From a checkpoint of a small mixture-of-experts model trained on Wikipedia: 3 picks a token.
Below are experts of layer 3 (counted from 0) of a mixture-of-experts language model. Rows are named router (the router's row for the expert), gate (a neuron's input weights, with its number), up (a neuron's input weights, with its number) and show model dimensions 256-319. Each number is 128 + 24 x the weight over its row's rms, rounded and kept within 0 to 255. Numbers have three digits each.
After each expert's rows: "mostly gets" lists some tokens that are sent to it at least half of the time. This comes from a sample of Wikipedia text that the model never trained on.

# expert 8
router:081107148094160140131136136133160114158132121113110115114167110125170124185141093122123116101121126161104156120147161137145137156122125119085083174152087151151153150122094158141133120148130149
gate0:064117151101152123079125145147150151169096135116121137085139096121138093154151120116112116119100116107173132139134130116113150149146100118124137147099104099126154123135133112105136163131109138
up0:118124122102138121152157091124174133149124123146150122138116093158153120134096124097121152100119159153142121091159135134136138148136136117117179119139117099116145160138128086123134106115165141
gate1:092147151123139117118113150083099166135132135123139108114176134143110110116124120139128109140111128109136102146134147127129107118142149112122116149126141126174143182139120111087142109115139138
up1:129107098163103151136102129168109110102099125160126172119130130183114102114135134154100136117152139108118121120127135110098133088064141153148137108127126122115096080169125136139117113136129134
gate2:129134153104105153107128155132154146150090116122100141117112147159136113138215141119136119105093163123098145127116140127149106145149134107137125089114160140144106151096103168110130148179114133
up2:175170138109163111110126110153136089133144111138150131143116127068104116154068141134142123144177119151125079115112139106115138121111133148110120115141116130154167101136119130174107137124147150
gate3:162136086106121098137150114111136160089127108118106128094105140097137150145146120081140131122153121138143111130150127147092156145047106150120141147163165114149145140137156106094166143140147133
up3:120131106117158184137123125167119091118136105115150120146165167148127093115134131170126145110141113152099137116111100137127125139147117137109131084113142119098141139162111121140143108143136098
gate4:132145115105120111114153177140174181153143140122152146143101153199167160100129166131152135151100136132177120142110134145095103131140152124130113127114135165120187141160138163153094164128108128
up4:146108138119117151137122113108105173121130159129143120153113061178123140109143110143140129098149095098093165133134097114105142104136158123128121166099113169123129177133124116114115139126098144
gate5:088149131118138151105165098128072139113140097102124161162109118123185121145165133140130094050088127103101135120119102140145138110170151158130133106160112143154151128152105152132135088138082103
up5:125174138119136157122123111143101140126158108116138183134083116121198123146140152131135107104083115105141129125109106127155138110185152149131139128139133153162175130136091151122149100137110115
gate6:129166117110106109134126113149108087146127137145116103123142122118185131104108068152152158125122135174136173154139145120140125138136174092132132122129121133171131169108130138121135097098123112
up6:115158140141117152067154058154132083112141125120153096147090180105144133119092123129156120115142168176124179149148126097133117159128141104123112126115140137141159129090128139104172114133093094
mostly gets: " | USA", " | .", " \\", " Mc", " Roy", "\" | "

# expert 11
router:152090110114188110137136104111120122079107142096090086112165126130100158169128123145154150113153125135049131154151138138089140138109114159084124135113102153153171136106114118138142091133153161
gate0:131108141113125119142125073157144149106098106042091112124125128116156127139143124187104112082113178125074114114127101109088120126139125115130134171136149093102128130118112140115126174122147171
up0:155086151129107095101135152143110134098103140088074153147104084143159121113128103131110128131092158130060118159158122135105184106139127122125108130106100109102105097063108128091150144154125168
gate1:134135085148147117135169087112107123142111121119113111134109149116167114160111082176150188166163105137142114129113142175101159136083066152140137136096139168147119112135136103113126121151127146
up1:142109147149040114103148144105133146119135089134119135103104128112136136105101144107101054151080151121094120053106135118140152142163156139120111169132134140131086145103135151122142112126099138
gate2:125137126119186104163107140093139138118165112111114159079171138127153117122121123083137132137113127166139138091110158119131063139134158138122130159153108150108130089120119111097151147095154161
up2:135106151132090130117121089134127072147120124155148108174123076127118125135137117110121093138133141131156096107121133148113203171107128083133099109147107087155076151114155131156136113116089092
gate3:134131130101119143162142148162107122101118142108083137098161128107130190165174125110094133153135105099117142157180120105142125159134086154150131145133096136115095092128107113134117133115119153
up3:131126128090133106129159128146125144094114110137062147080121121154135153099114129132157117135131122113127142133155113170113116129136132168160137121125120117168091136123108135148098103151132114
gate4:116097096107135128080134092109100145124176145146130127117119124129129157147111117132105112080148124117095134100103136165093099137138143158128113117169129155168143100149106150126132108106124128
up4:126147110125137137119144147121110152144102133145112128139128157136093109149123146117122124149118126107096095124094155143097110117127173162155137086143147098106120101113133142094122129108186137
gate5:130086123087129125128147130128107163115145098121066123144131104185114145097062119112133166129127119161088146139140128133147130152138144174133145163136148110091158098164108107117147102155134144
up5:164125134165095102130163147115102086159086131083155131101100143109132144128144144145140089088113105149117163136136101103133137162156094109112148076107153131178132155121126112144123150171093136
gate6:121108147124160130115162079117130095086098147119133124101122119153141133151186136113151141149140117147141123135083167111126133155124106185122159152141155156138149156120088132122128111092097110
up6:142084107125115138140158126092105117131074173110108125137171114125107139133175130102151153132155074107123125171089139109166146103146114126173104149147138139116149144161101117113118124067115157
mostly gets: "berg", " Win", "ium", "amb", " American", " children"

# expert 13
router:120111080097156115128139097126149112077136150106112112103153098146142173161123126131151162121139152133095125147153138142130094166119098144083115119134116137148153154117121158164162101152144151
gate0:097163144115130133113161133084098144136149116099110123138142166104134143137103099135156130151139170199130195094149148129081069161065148139091130122145127127163148102099096138180134127127089088
up0:160060107135142154123080084139096121132124157150114126124067138110139101164105129067141130141163159102135143141146151110124124157138177091105095142118117114144120147091110108146136115107156159
gate1:145131127140132123133116091112108138153078160073144130116108099086135128108140150131108188107136121074065191160143117127108079089097123163126138139104137145171106142104097133140125106157165113
up1:123148133142084124117120099147134131150086182103113134080129156120184164119144123122143157085131146117134126128148125123111136114149113093126106103131150103179127121122153173132157157158105128
gate2:118143146136129135104160121112143119105100127111130159119147131099116141088151156143171127121133159162095144168105151124079146136113108144101132133156170121167159102137106154142149166121095130
up2:147173145127140102123132096099133121115115101098126145106117128091127090094162136187163122100153130151092103190156139117102160128112131117144140150155163145147137109140120165127129156123092127
gate3:125105142132111122158099139122118116111101161129160125083117140089142171142147148149131163134138090149144109119119117109141161140105165125131130141090130166122112132111075151128108130096175111
up3:093129190106130154111140141124107094145119106158142136124109159112103116117153113129115125117108137129110146171091121112122115099150126153142150155149076127093115096153160135141115119082143157
gate4:123106158138088154134092124151121146120134100130137127121173112134151155159164140133111159142096123130146172128158139148139098131127137129097128142133145127089140136138140186096125133118146118
up4:137093152162091143159116113148109121103154138177121149140138122164116162132151146117086140095101122109130125103136133118130098152122109147103097149097125129087116140143128118110118126135109102
gate5:133148150089147125110156107107118163121133118091117150087175127123138151140112113142160134132113109127149186094141156157136088147129162150106108144177106132156137112079159114163094098137151136
up5:116110123134114104117098113133079153157174144152120183107144149160135134143126097122145140159179151127140139103149139118137139150112119132124152153183117106106156101122184120185133096121158161
gate6:151065101154101125127100137104107133114117141145101118091166159192117169160147113152089137157136156124115132087172094142117115140123112123110131104127141132120104132126150136100145112113153113
up6:079165175106140126146139108130159118166127118151131111148117142081158140095109110148171112103135124124112150165112148130138138096154173135136116127115111132169128135113112143133124156133112107
mostly gets: "% | ", "urs", " People's", "|  | Independent", "|  | Conservative", "|  | Labour"

# expert 12
router:102107084108147105158130121099141136151123150081107086081139107125126157127137119113133122112126142147088137153159125146111100149080125140101093113150128135163129132113096129157132102137118136
gate0:175016099108116091126096091106124104101124122085106124127094119131100133146136135145180100142152142101140141152121114129144109147109113128119120118135123157139136134132149113083170106086150129
up0:128088097117124051129132111098125159132098140081131152101106122172056115126122140113180122150166129116138145158152112122140134147106134148116105143165108167113137139112123140065152103113161145
gate1:160142086100151118128172132090110115087124126141114099134106100107097125101138144145082138109109115143140134131161106151127090125123087127130126143099096122192127133138128124119104099114131109
up1:118104126141145094145155143144125196151148089091146104070168137122119119098088137090149176113152140088126146113159134119181094124112130098148135129165124149083127135125165103116143118153085100
gate2:135135132134120146133165144142118129117133145097108119140167161134144119133132112162125144152116120090139139144125121129106090144167111122122123112160139113119135144139100128080167158094082112
up2:150109146159156129113094115134171135119120097131179190163112113090144138124152093048117102124116120152151108126086125109133109139136111144129110129162140117105120116116101116154094121136119122
gate3:101102184127112138105112139141127104122116155178128136145115141139085127162116135106142169168134135166131118111115147131131147094092148123121117165134132136069105138053109134117182082117129120
up3:160059099136135097144171139119139140130159103102111072115139092118151118108133108120144092153122119095126098130162150132134138152138121168135110090156138137149135111145137148103131117136097165
gate4:129061057128122153193079134130156098153128129086113096117131170132087143112112097125096105117159140156124108158122129116142126108103148119133131092167117105131133132113173128168136142127127158
up4:141182146108147098088131107153107123123139079112166174158138135115127124139117138133108121136138111148129149110160086156144113161118145119127098120136116130121127129150105136090137175149130136
gate5:163134115087130082090106198169118105151156130113137087110108102103178118124156146151113152136126146106131122139139129144102173152164092156127148165122158140100102147124102099108150109116135132
up5:083129105170124132136109093090138138134090139187124167150141148160127137142106101143142132141115121113160154141095120134162084091142140107131134093114116099124158117137154121150119127148114125
gate6:136173140144148187112150136131130109160146115123130105108140154126142139126134132157115124117115128147162102134177111141144121127136157121141095112157127117140115116151070141130136102107140103
up6:098133180120135134159133151101143115131148097106124125062154133148118092167160133135137147106115155147161114136137106130176110133145166161126153094148112106119156106138104168103139152124143082
mostly gets: "s.", "\".", "es.", "ing.", "ed.", "ers."

# expert 14
router:110134125144144154127128100115160147115137148086109145094157110127131149170117127119188149129145151147125150135156139118135092162119121190087117150178095141186171180113078162157178105145134174
gate0:150150115129115126169098153102118136129154114072133121136118134140140159149171149141157116108141139140124131086150136120094158088138129108147137099160089162152126144159144104127119163126168146
up0:124112087124149127109122172142121125086095093142137146130180085095130126199119112111119152097101128160139133082093158125105137126115107132125119148116174096082123125107127100120109129131111095
gate1:141095089103124118129181138118123146154165164098130149064130121148087128103127107130123109105156155091149116191191110164103102138138123114133143117130118126150148111118133171143163094084159105
up1:165138108125094129155109114143143124132187148102143127138113122112146129102188103132141137068138142114098142108182115133148106165111115100114102163151139097126149093128101103127127159097126106
gate2:162159104156129136184132154103120096119146097142168128111133182165103172182112128118145119146144111115103114114128116105156132079127133143123168141130154139133148151137153131112138096143105150
up2:152138099132134137123153155164166105096116144141123154120094132155180152110150150115131104107126127129159137178132104103136154152113134180121139145118183135108110140099101133136175106116100119
gate3:128103119157119121168146138114114115159126145057063098121125117105137137135106162141188139127168080115070125134128114124119140120121145116119173120147126131131172126114126117112079131121132139
up3:126113144173148107182106132079062083112106128105087144100109113122123123132142154144148133136147074099127142160152128138140107118099152155137172142146117137122099103140113125105129110078142142
gate4:129104137111111106126167169113115141096118126079123129135137117173122127135122117122107124111117156123120114088134137155112160109100127136118106125166119081130145129136108165136155123117116090
up4:112132102144156104105140117127138150154126120149109081152138120091132124126145148141146119102140085130122134126156142142113123160112132106124131137122115162088142127124136097065112114123146122
gate5:114133136136140143116154149165117162098105122082090118130164147099147137173167121171174106116098103119132144151129164111096094157122106116112156125143128133142145138117092153117176102116094113
up5:087155112146109119122101134125103093139111088143162136144071154122137135084167118130107177096167134167153105103125127154156122116101150119151146175112099118126123108149130183100134149110107147
gate6:134133142139119158106149119070129121152130110144111119118155141167150139113182133134150118164107168120082129106131124124103120157144135128124148144170119132161138099135149120119153143088101154
up6:118108157099121129107134159176155117075110131161146120147133102109109108104141122149091132143120125132123103101114105140144142153128099128121091121092121111110111132159095098120130105118104123
mostly gets: " JP", "°S ", "|  | Democratic", " School of", " Committee", " Assembly"

# expert 5
router:108116094097158076148139104097145144111154165105111134104124125120133142149163120131158179108132166146085121134186140149112127163101147168109082121159117176095130134085132165144126100117118108
gate0:131141155073122141145142145103136190088143157149147116131130169164206121135164108147111181108089093129114096157115131146083104123114161121110134144151105123132131147129070144123152197130124107
up0:107160179123075119146132157160158176126105172125152141118114146133147122151132148127122120110129122115123102103106168157074117146166157160126147135133125149082127135087103137126186129145143113
gate1:120164117148152075151139201114080145152140173130121137121131164113095121163121093117126174118088138075134140149149175124157111132132138093129137120124111118100144125117126141126126126099121126
up1:128124106109108166139111122147112128147123105114124109127147128070095110112145127178118153079106125149113140147104112129104052151098157180128101158128125121146137087131135129203140118133133136
gate2:133126136135109124107082095116101153117164126121150100067139121176102136102194128158104131115093146141109142110134103145129143114098105143120208149129148150124117106076105115166107136107153115
up2:145099133152143126154120161156109142112108136140113101131129159156106158100102107162128145140122130129084123072138121121078180124099105136129130098100162135085097120117152121127082128124137104
gate3:123111135121150130095108176172128146154162133106155078121114101112153121096156160116169171127130160127089156167095141106115093088134139170121132140121129115144127138105107114137124096146120091
up3:148092151165155105096158061087105127136125121103146108145096141149110148110111099118080124067109110082135079110109137161088155134102111087135132083159125163117101138133121146124098179089140092
gate4:095115136107165072124155097093124190126088148050125089143094129155148151116136128153098142182112103117113174158124101119137135126100156132148105140097170173128110104124142129129112141125128122
up4:114154165136094117150123117119126170143108127136123098150124092126130134147159147188115132144116104125134103124111107135112129121074126145123132147127125161092116110091127152149099121129132106
gate5:104118104111150118143105154127116085148155153100125132103069129116089144140125129101124146085124163157094113117159127092130141136157144110147136108125142125118123138070146155135115130091153098
up5:154119139134102132129173145151165157115077070142138109143156124157165106141128139191136114163157131111128146081127126095108091133089131113116104157142151141123134146162148099109160101197121135
gate6:112141134125178116177140118111119163167154068136143124110127176123161105127160133143137135101110104135101148161146128145116109127160158147124143172118161130116138121139088130145172134104114101
up6:143139135144161147110118124144115137157136112178131126102104163124145075157148099154136127101135083128095104150138121155096137129140101156143130140101176146080102108139125124140160166149142127
mostly gets: "andidate | Votes |", " &", " than", "- Height: ", " may be", "- List of"

# expert 6
router:143099115134186100146140085114140100133137165106067102112137104127157130160161096113157106137161122157105154142102164134113129149126123158072109113166081176172166131091135139124140088105140174
gate0:084078137122142126119155115119112144130098132123099139115130155126121118129107170126148131133084100109162120148135140173118131105123203168110109126140101153119139142078128126138124157132164076
up0:111110180145101108121143119140090122140088117107117125167113143122115104145097149124120109111091135089177178136114130163154123107139169152104078134144176164130167141106155105121133131142151112
gate1:132151139107169102103085154096124105210124134162160119114110129161128112117131117157131183135140171106142132144119156095105139148183140116101128138141085170132126107151158128131135165125118109
up1:144171131154190102107153130128118132124149127119152107126149125158143138083120120114142127101172106137115120137191165134123168126119119201138116129122145140149107119097107140119188124139157092
gate2:150146100107128118108122134111137117097142110143141119158107078159130125126111118102168082139123117122117138142114126136089154147101156173131110112118141152124140132117119110111173113149184132
up2:067168140123137113165157123150152122114111129144129133125180115090149127128137106125099157147132118138118106114157158123141089095125115155142131096137098138126159117138124133166114153133142132
gate3:126126186158079134181103168151159127120092101128077119120164124086122132146112139106146084116155154108134118140112084158139095109119139128133122118140136142127143146123115119100127107155138138
up3:121075108166095126093129103105104146093162175123141118105170127140118136137111157140149129183161097165106144113119114118159145108104159110108118174136124132111130132092085143130115146128125107
gate4:130069134111144107095148134111135153113139084136090139091126144174134149155088102149123142139141116124123194137142109122145135117114149139124117136143126088112097147105124171119125143096078174
up4:125166116115134130118109110134139113126116115111202105166116134103128072109145132100166145122092129140143128151123176120099121158125087142124111113130141168116120113123136116138162105153158099
gate5:156094142177161098074115133093130154129164149095145172141136165149138137101124127130105142130071099101117109104145131175130142141146105113117147126118138157101128130141117172128122139107127115
up5:165095132165144102114070102111128168134132145122140146121125168173080160112128142103146117166109102113126153097101109180070121112140133152112172106127119139101130119137161166113121150129124114
gate6:143152067127136138095174141144127131152118141116091109146164102104067107126100128160124115090083139115103140105118121127151157134121137122152101149108139136142100142156160151153114109128165136
up6:138138090094152147154167105099111139090141120121171111133128095155097097074138131130112137092143133134156115106140150114100116178129130124133138114155113150116114096096132121113121197123116116
mostly gets: "ings", " record", " released", " single", " air", " show"

# expert 3
router:101090092066155098140091110120156146130136125101086107113172115134148143124135105126150136109135139127110168137173140185126077129137111132102131127127081122152154143132124121158136113105108171
gate0:108140135141141112115142090109125144146114152110154130065139154149117146169111135106146083109172169149130157128121168114095092156119135136091089107155131130131117116106154129129123145133159107
up0:106178118105164136083106130172122101127095140130099145146134117114137102100110140162067089144129131133096137117127133152154095132084134136132112146088117098102098145109145154085093177167140108
gate1:147136139058124107104125169100121190096102108113119153139135118114132157102130138142142147136118141135137102111144115119135123146125152131123126151104131110144151168148099143128185135156127144
up1:131107133146116159087164106143066144075145115102150168125107164148119134154101142143126115158170159093152152153130143120162143134134165159125148143211123120124168127115122095143118147135138118
gate2:097151135151150115141125128110125097087131133095113117099138124138140110109143075146121163118125119148135182097117144133117139153130127095097131125107097129183124123130131145165176102116111103
up2:133130135130120134107143117156144134140148113130125118133114108142109137127121147097134143092120119124143133124095113087126149122121140141111116142143127143118162137104122136163151114166124126
gate3:103100095138147148130132167110146152159122140117084121114142119123113106116140082168128144100150106164122120103139112091145094131142117107108133122118133108108139155114171116133095095146125152
up3:109104118165163151128120172077158148170112148106111094105136140095144104098135130167120141113163090135114131124166105148157082118136111092125173129130115117132152144149131102115101128115107158
gate4:138064191124114143129136099137124121123124123098131117122190121133141139133115110154177132103135149119121112144112092120110101119078122128125126138138144148113137130097090154113131141125068116
up4:112113119144116174083117083095152125102127110148114114113156176105149152109129121153136119127148131109127118135148129129142086152097115153130130168129107135097117092087095138120161097124121099
gate5:103170149130189181174144130106142116144159192115164125126089152130143167134159111107113142164107144092102158124150141129134129068101131134113145098137135124108109169178109152141112137128127156
up5:168121125165138105127141120139150136117144110131097145158118070131101111150110157121104116063134125135131134132133155130097151149095131173114105157106116119168113135082108119150105142133121121
gate6:127155135143167094123154177121084148112173128109159110132138119093113148109154126094111136111089118107126149116113135137107130157152140144138111106139131120152166117144125164194113144098116126
up6:121154102133143155113136145164166109160109113178147125132100090087084135166111106108094125172173142148089101114130108102098101097115161114109118119176158141145118145153135137142104114156123151
mostly gets: " film", " album", " Film", " television", " TV", " artist"

# expert 15
router:075093142118160144114123123117142117122116137136088132096149119131113149164130096128149146145112158134104158121141145101097140166113145139093088156131119159120148163133130168124176115140140142
gate0:165151119124145137118129159152147093124136126124122102152131174133164144171131107126137112137141154106122106103119188096127113133125155124126102141133128173125124152126110171108106138084092157
up0:117162158122105137076120124094119130113119143156159113114177181151145163156106120110113030164146132145141141127093143135169150171125106159119154116146124135140146175158159127125132094111151113
gate1:134126145140105112134127113124109157146113133134122088104099173101094133162118157088126075177122117117134156094145146140124098114155186165137125133106125108152137127115143149161125112154109118
up1:124121136129112124117085089104070149130153156088122139081106119127132144136104133095103171146127124161137137114152163110121127162104153095134112129135139143136121122107136164140128151108099145
gate2:125183155132151125109136113089130151092130110112097111127111122112140136154128102100134078147129153123126161114137099117173114172136114112119170184127141114159135109149134123100158121110152124
up2:122105117119132121123108081130120145138120140127116110093127126155110103120105112129126134138114174095122116129120124134103093095149081136140140093156081133112133135110125163114134148151124169
gate3:137116136122137096127121137105114142139089099110116120091093157088127164129140116184122162106124069153141119096132098131143125143075104142119136115141136123132108108122122139155134078121130141
up3:150140135141105154108183123110122136131102102129093148109075120160095144129096118171087092126128133108141137122120123109125135126127084125115173175121124142152125099165118109143122151154126129
gate4:122123137167135136149169155115098164164081115129135146155100167125103115138096137154107144139128116103143162080135144138082095115124137147143158145163092100119147122140130126109113120142121130
up4:129092154128098126112151144079119163139153095108134144140148144132152161118138166123143089168156129125117154122129110094168130123141163097115175107136095142152122106167159115055137184110141099
gate5:138122114162117111142143159143161138147150094115112115163135054081119152185148164103150149105105138118102144107104152117101103112125162131137150120138172173124123123118095141131129167171106106
up5:130147110136114132082122093108098088149116138098170128153140149135150115102088107098117084146099142101142080150120141166128151150112155153137113147129137145161133149125118125095085162129124139
gate6:141128110165119122152127070114108154116138116110101119120128119070156159114161154153141176107146128151090083106175127151122142116159138133129090144153076132114120123122125142128168166073114148
up6:158133108123133123150112130120127120140105122145092127154127156137121141134144148139136101131072133111119086142147076113104099135164109129157163122137140152105133061116147140146158141098105131
mostly gets: " / (", " San", " Championships", " | FW", " place | ", "| Gold"

# expert 0
router:093134096118174098154117142142129143093136132138123089085157117139139165177158123147132147129116130128089144116134177137079129133098140157084125165124116127127158158104104150130148101144152157
gate0:109101134114154075111113095124126126116125165115149147076102141090112143116138117106176110097133152125131126094127156139146099130146102123091152135144128149143152129077095122109188072122140132
up0:101133135129138121144131151122131090147079117118101121135118126150153104112123119139133128115099118135115124159116132138143184120130136126132124124134138114126145144141118134140091132147128157
gate1:086092153106164081103123142097128167138178099158125130082131115133111092129151105147128136132138115140165153067139128146145165131109099134096136133148112145122151103140140133134193120164109146
up1:091127188168121116108088115128108131124077139097131140139122128153150160134145130150136089125139131087147079152117124120102093120153115170133120139136123149087090140083121121113128113120139136
gate2:156103047138137107139119137140097155157112124103151140134167135193113116124130121120123135123123146120098099139119148131134163142155162129119152132146144097137148125098141157124155110074100161
up2:160113065141140101094109134135102151137088097110146111142166166152135120151102114113115100135146182151115125130127172167083135112160145149145140121146149127126132097101140150100145136085123149
gate3:137102109133126091114172176131135108097144099097164112145135079148123186126140112135121100130138145156107108140142138121093153125136106119136127146127160121155107137138158122101104126111109101
up3:118140096138114136092168163163131115121147175114119121146134118142154137107135114138113137101101155132092115112092109144120159129114133109129104178101124153109165175115088136128102147151112107
gate4:120113147143132113154164112132121118152136126133153144143143084086127123106144103151163131148149125120157127114110164124168135185145107162106086161143124159128107124087140115131144133152101140
up4:146173155139140116147109103107141117129124093125146115128146133148144157129104170120133139137108151132104103124150118118071126127103128124128116107125150137131101122116160135139101091113137080
gate5:099103089093135120090101171116166130180115095140122116102137125135122120146148091184132151166146134115165086107129144084167154117116108138100162161135104158086152103124110159200142130111175168
up5:165120108124127159152105135108120118100150158104120128108125098139170154088150157113140057151176118106105178133153110163142131101129189115117164107151112157151143139140101130093129137105143092
gate6:114142188126125119103104118162146139156131152168068106109093120084176200131138137130138148105116135105093146086130119120142121075098184133096121163132109130152109150090124134177132139151120102
up6:137126104114092106151125104160168148136131147105123148133175142151093126157089116144152109121115122101143129138144127096188082134083131124121179171114092139119119129102138128125110098149128162
mostly gets: " ·", " Men's", "| Bronze", " | – | –", " | MF", "ij"

# expert 9
router:089122133101172136128118128128157114133140134126121094096129140144109139160115104122163142105143160166127149108146135136130142142109112141077090143160092148145168171121127158167120121155117163
gate0:128059123097142132130153124128099128130146137085119125102104135150105113147126094109135152097121162107130134094125167145162121167156151138111088154093116164120137117123116142080145139110118164
up0:078067139128111163129155127094117086148112108141114133135108109088133077100106142136096143101152158089115134116128110134159130125126197117134133127137124146173126193112145128121158079148094130
gate1:109161156106162127141127114141127126143165120080144154087174100103115134138156147184123131104156158131122132154146129154147140132138064122070138129133101119110129119135114160125128129125113117
up1:162123101127124090123119128113145132130109135151092105137113153134090112130102109100133118142143100121106122126146140132101120142159173141167110101116117153108168155088138116136167115128177133
gate2:127138135152145158108129104065153120150136171107121139114139171098088106137168125123139118179124111135145153125090132137175100122121141131108150156179128131159182103106118178147148123144093132
up2:117115136145125133113152138147118172075116162132123142103119180108159119145135140145158165146119120112133153136165128138111105139124107138113160110177148145105202102124091171126147147138117074
gate3:152131150149141126084110137135132165097128132136116082122157131093111096138151134131153096164128162132130099147118138130143168134146140138106080104136131163166177174144105165120184126142140139
up3:105101112096119099086156174101152134153154120079101134209152140083110149131125088096124124098129131113118150110157133155119098089139163139152131100147158094168136129123096099128114149147129105
gate4:108131138180114137107133159122116137154145142142173158096120107088089118139123159126168111110143109108094093104114109110143099109098174146099098165153070150143152168126115122127145139158148146
up4:112133155144130108083127153116136111165125141165132119104099145096109141106138167123137076123132149112131097114102129117118140129143143163127101143121090161173157171137093135116152140109163114
gate5:108125082094131116120113149130166127178141122137124161119169160123157148110129138148101183114082159116101175135132099111112074111132166110108161160124131103117148151169118116101115133128115130
up5:136148074107135113153135124117115155109113078122113095189103086146074125150158107128150161151114141099117070155128152123085145091114110147124128126153114179106115112110161116111149115162129126
gate6:124142159109081138102138129154105159182147108130141154147146148128130061125123082091144118141157150163100168093102116122155134096143126135115099104137153120157148175120154141125086099166123141
up6:126153112125107127133121112100132113139093160169140156132123102146172137142131138146121105143060123120106135097132128126084119114174104123160161097140153118088119115136131117081091124130134147
mostly gets: "00", "′", "% | ", "ro", "chel"

# expert 7
router:101096109090190101110119136129188126171122150097101109123136136144127130155128068109174174118139170163134163131158151164161140140122098127089104129128110153126171175123129176184137091121142170
gate0:140088096133116106148119110134105143139133177106158154085146124141124163130122147132141146129138167126180093093128140068144142092139083121139072101163190125095186140102093131153133142132134150
up0:167118115150115104121091134185132166153149133137169149112115096119088122132142104116161103124162121133131126125131112112146108122190122124149110125145136108114185132139147161083112160119192137
gate1:072119157100138076163090091116127133136161133129116121087104159105138103106172140172117145153141084128138119169135143148117170111151123107122116125137082120097182143111139147136099182097118088
up1:188100107113135119140107098182103128120141120113144119119122125103108121141100133101127143113107118136127153125112131109129109142117131146120137159129150111126095157124147152111129098165129176
gate2:109114152103112127158102097067131123150161135096141137109118135123164130090106099144122154156139149119123146104121149112150126147132115124120126143131146126167061133089099129151126101128152144
up2:121141075115143105131137084093158165127099185126108131138141139138179127096124161175139132144133130100132114148156097142120112122115095156144127098130151116131115133116113096146162123158135119
gate3:129145090142122135121130135107112150168135156129100099139116131142131131171105138146128127113155117105109146130111127139161129104140104122140120091145127093151153110121149147131086140120134117
up3:147116112095175142110130157111097129115128131126100110116142088132110107107143105118112089125125176156122110127123105098152113148122113145124104136146153144104112139138121071092159110107107092
gate4:137146114161116177121116126106157140095184137091121113127091107118217102105112140117102116110116169101141146161121104139143129121122096133124125126159142136130146124156144132141145125132107135
up4:156138069094167125107125107130102133116155148077129112134114114115141128137101128127109129074137174108095120134182110104096161136167101119137191146142138130120145103137146118090134091106126123
gate5:102117137070137155129090149133115165172122108064155106116133137115142141073137129134121127115075122145142135118156099175210112191155144138147174127125129101121109146145142158089124161137064098
up5:136122131145114144116128080095159124090117132133174108143107121099113122140110167110159078161151125133121142122155131108132149133112164156117131153140125115116113111106132117186175121121149168
gate6:152095132114144149148160134145116122142147113118120157152145120120150106126122126140156068124135119136116148102143128134151136139116109114117126131153162147126123157110101110119125124116114158
up6:124170104121096105084170122122117139092100065105171132130095134144119112128156128109154134118095119151128121143169137113104129124122136159115126153113132132150158084123121122125121137149132116
mostly gets: "wood", " league", "950", "00", "ford", " World"

# expert 10
router:084101123104156110124153118110137145095157119109115094093164089115168121124165119147156154137113167112105177106145155154106110161121123147100104177158126128110140119138110111116136129145109133
gate0:105132095131134107038128158141165114137143123123141132131135139124117086178142085136150117102131147059112151147133099173131188131148093107114101160157140146173170152118123133120109120106143134
up0:120089138097140117139148116135111146100148154149137168108134131139160172122130125138138161139118090139159112089127103154123119152129160133116151182126114119090101132113128107142133124108122115
gate1:104091078161145097126114108083142156110141134129134127133161114098168112123143126122129107132099123141129128154129097162143099161085137149127110142155121134144140134148134150095168124083131131
up1:116127088144103145125111108099180158126126119132116093143142138107166093127098143093150124116098098130111114111109139116102101123124118124140090150132146131153123117157117138097155079130170126
gate2:198115139156145128127140120159133151132163180113111108124108170136096114116133104088102079167117090184143128148146173148142164146201109147093133156141139121145120127107098131125171127099151142
up2:165070152107134103086135144128111165135125159092141104090137166142109118126116133164126153131113109155133191158113113133146158115159150087117135165134107117136111128118135143156136196121130124
gate3:097091115113129129124089126104150151146130168137141134134100121140150156127123131109147110136131136174107157111122114204112108126113116128125093091157117122164125141124139120160122115125138122
up3:140137148102112145131080169103151129176142157116088101119093116129137162136137111172115123148150136121115146093124091176133116111117130083129146149134159135165101123125180113112091092122149133
gate4:145130139151157123161143136140150115093173138143081134109145098109106158127163105118098161143115128125145085145160116127102120104186088095130136110086106123098111090169136137124180161121140140
up4:124155119124125143109113107114118064156118102123125168126115087117117118124100145162150110113164069177136095125146127130136184136119169126157145148112132145118107129080136144131059109119159148
gate5:111155169115132133079144107094117156112117129129141118106170118058139064133160145110133148149117170150099166113123135140202159133120113121100115132118130146124173141130119100132083136140121119
up5:122115162138132130107158158119157102110189142110141123143112123130114126142118142147128078120172127163135133172131163106091076119120135147138098133161107111111097139116136124079126108112150142
gate6:077097146061139131130136138130167106170136133157129098111140156136136170112130137142119135099103167134121129120091141172155149108166131149126108120124118096109159127142134091130108141142142139
up6:107133105129110123147145127136123137128109122095109099139136143114144149133111133192105133117095132121108161136096138138095128129143126131133104123175119095059157132145158092123107123148149100
mostly gets: " on", " on the", " Mor", " At", " On", " than"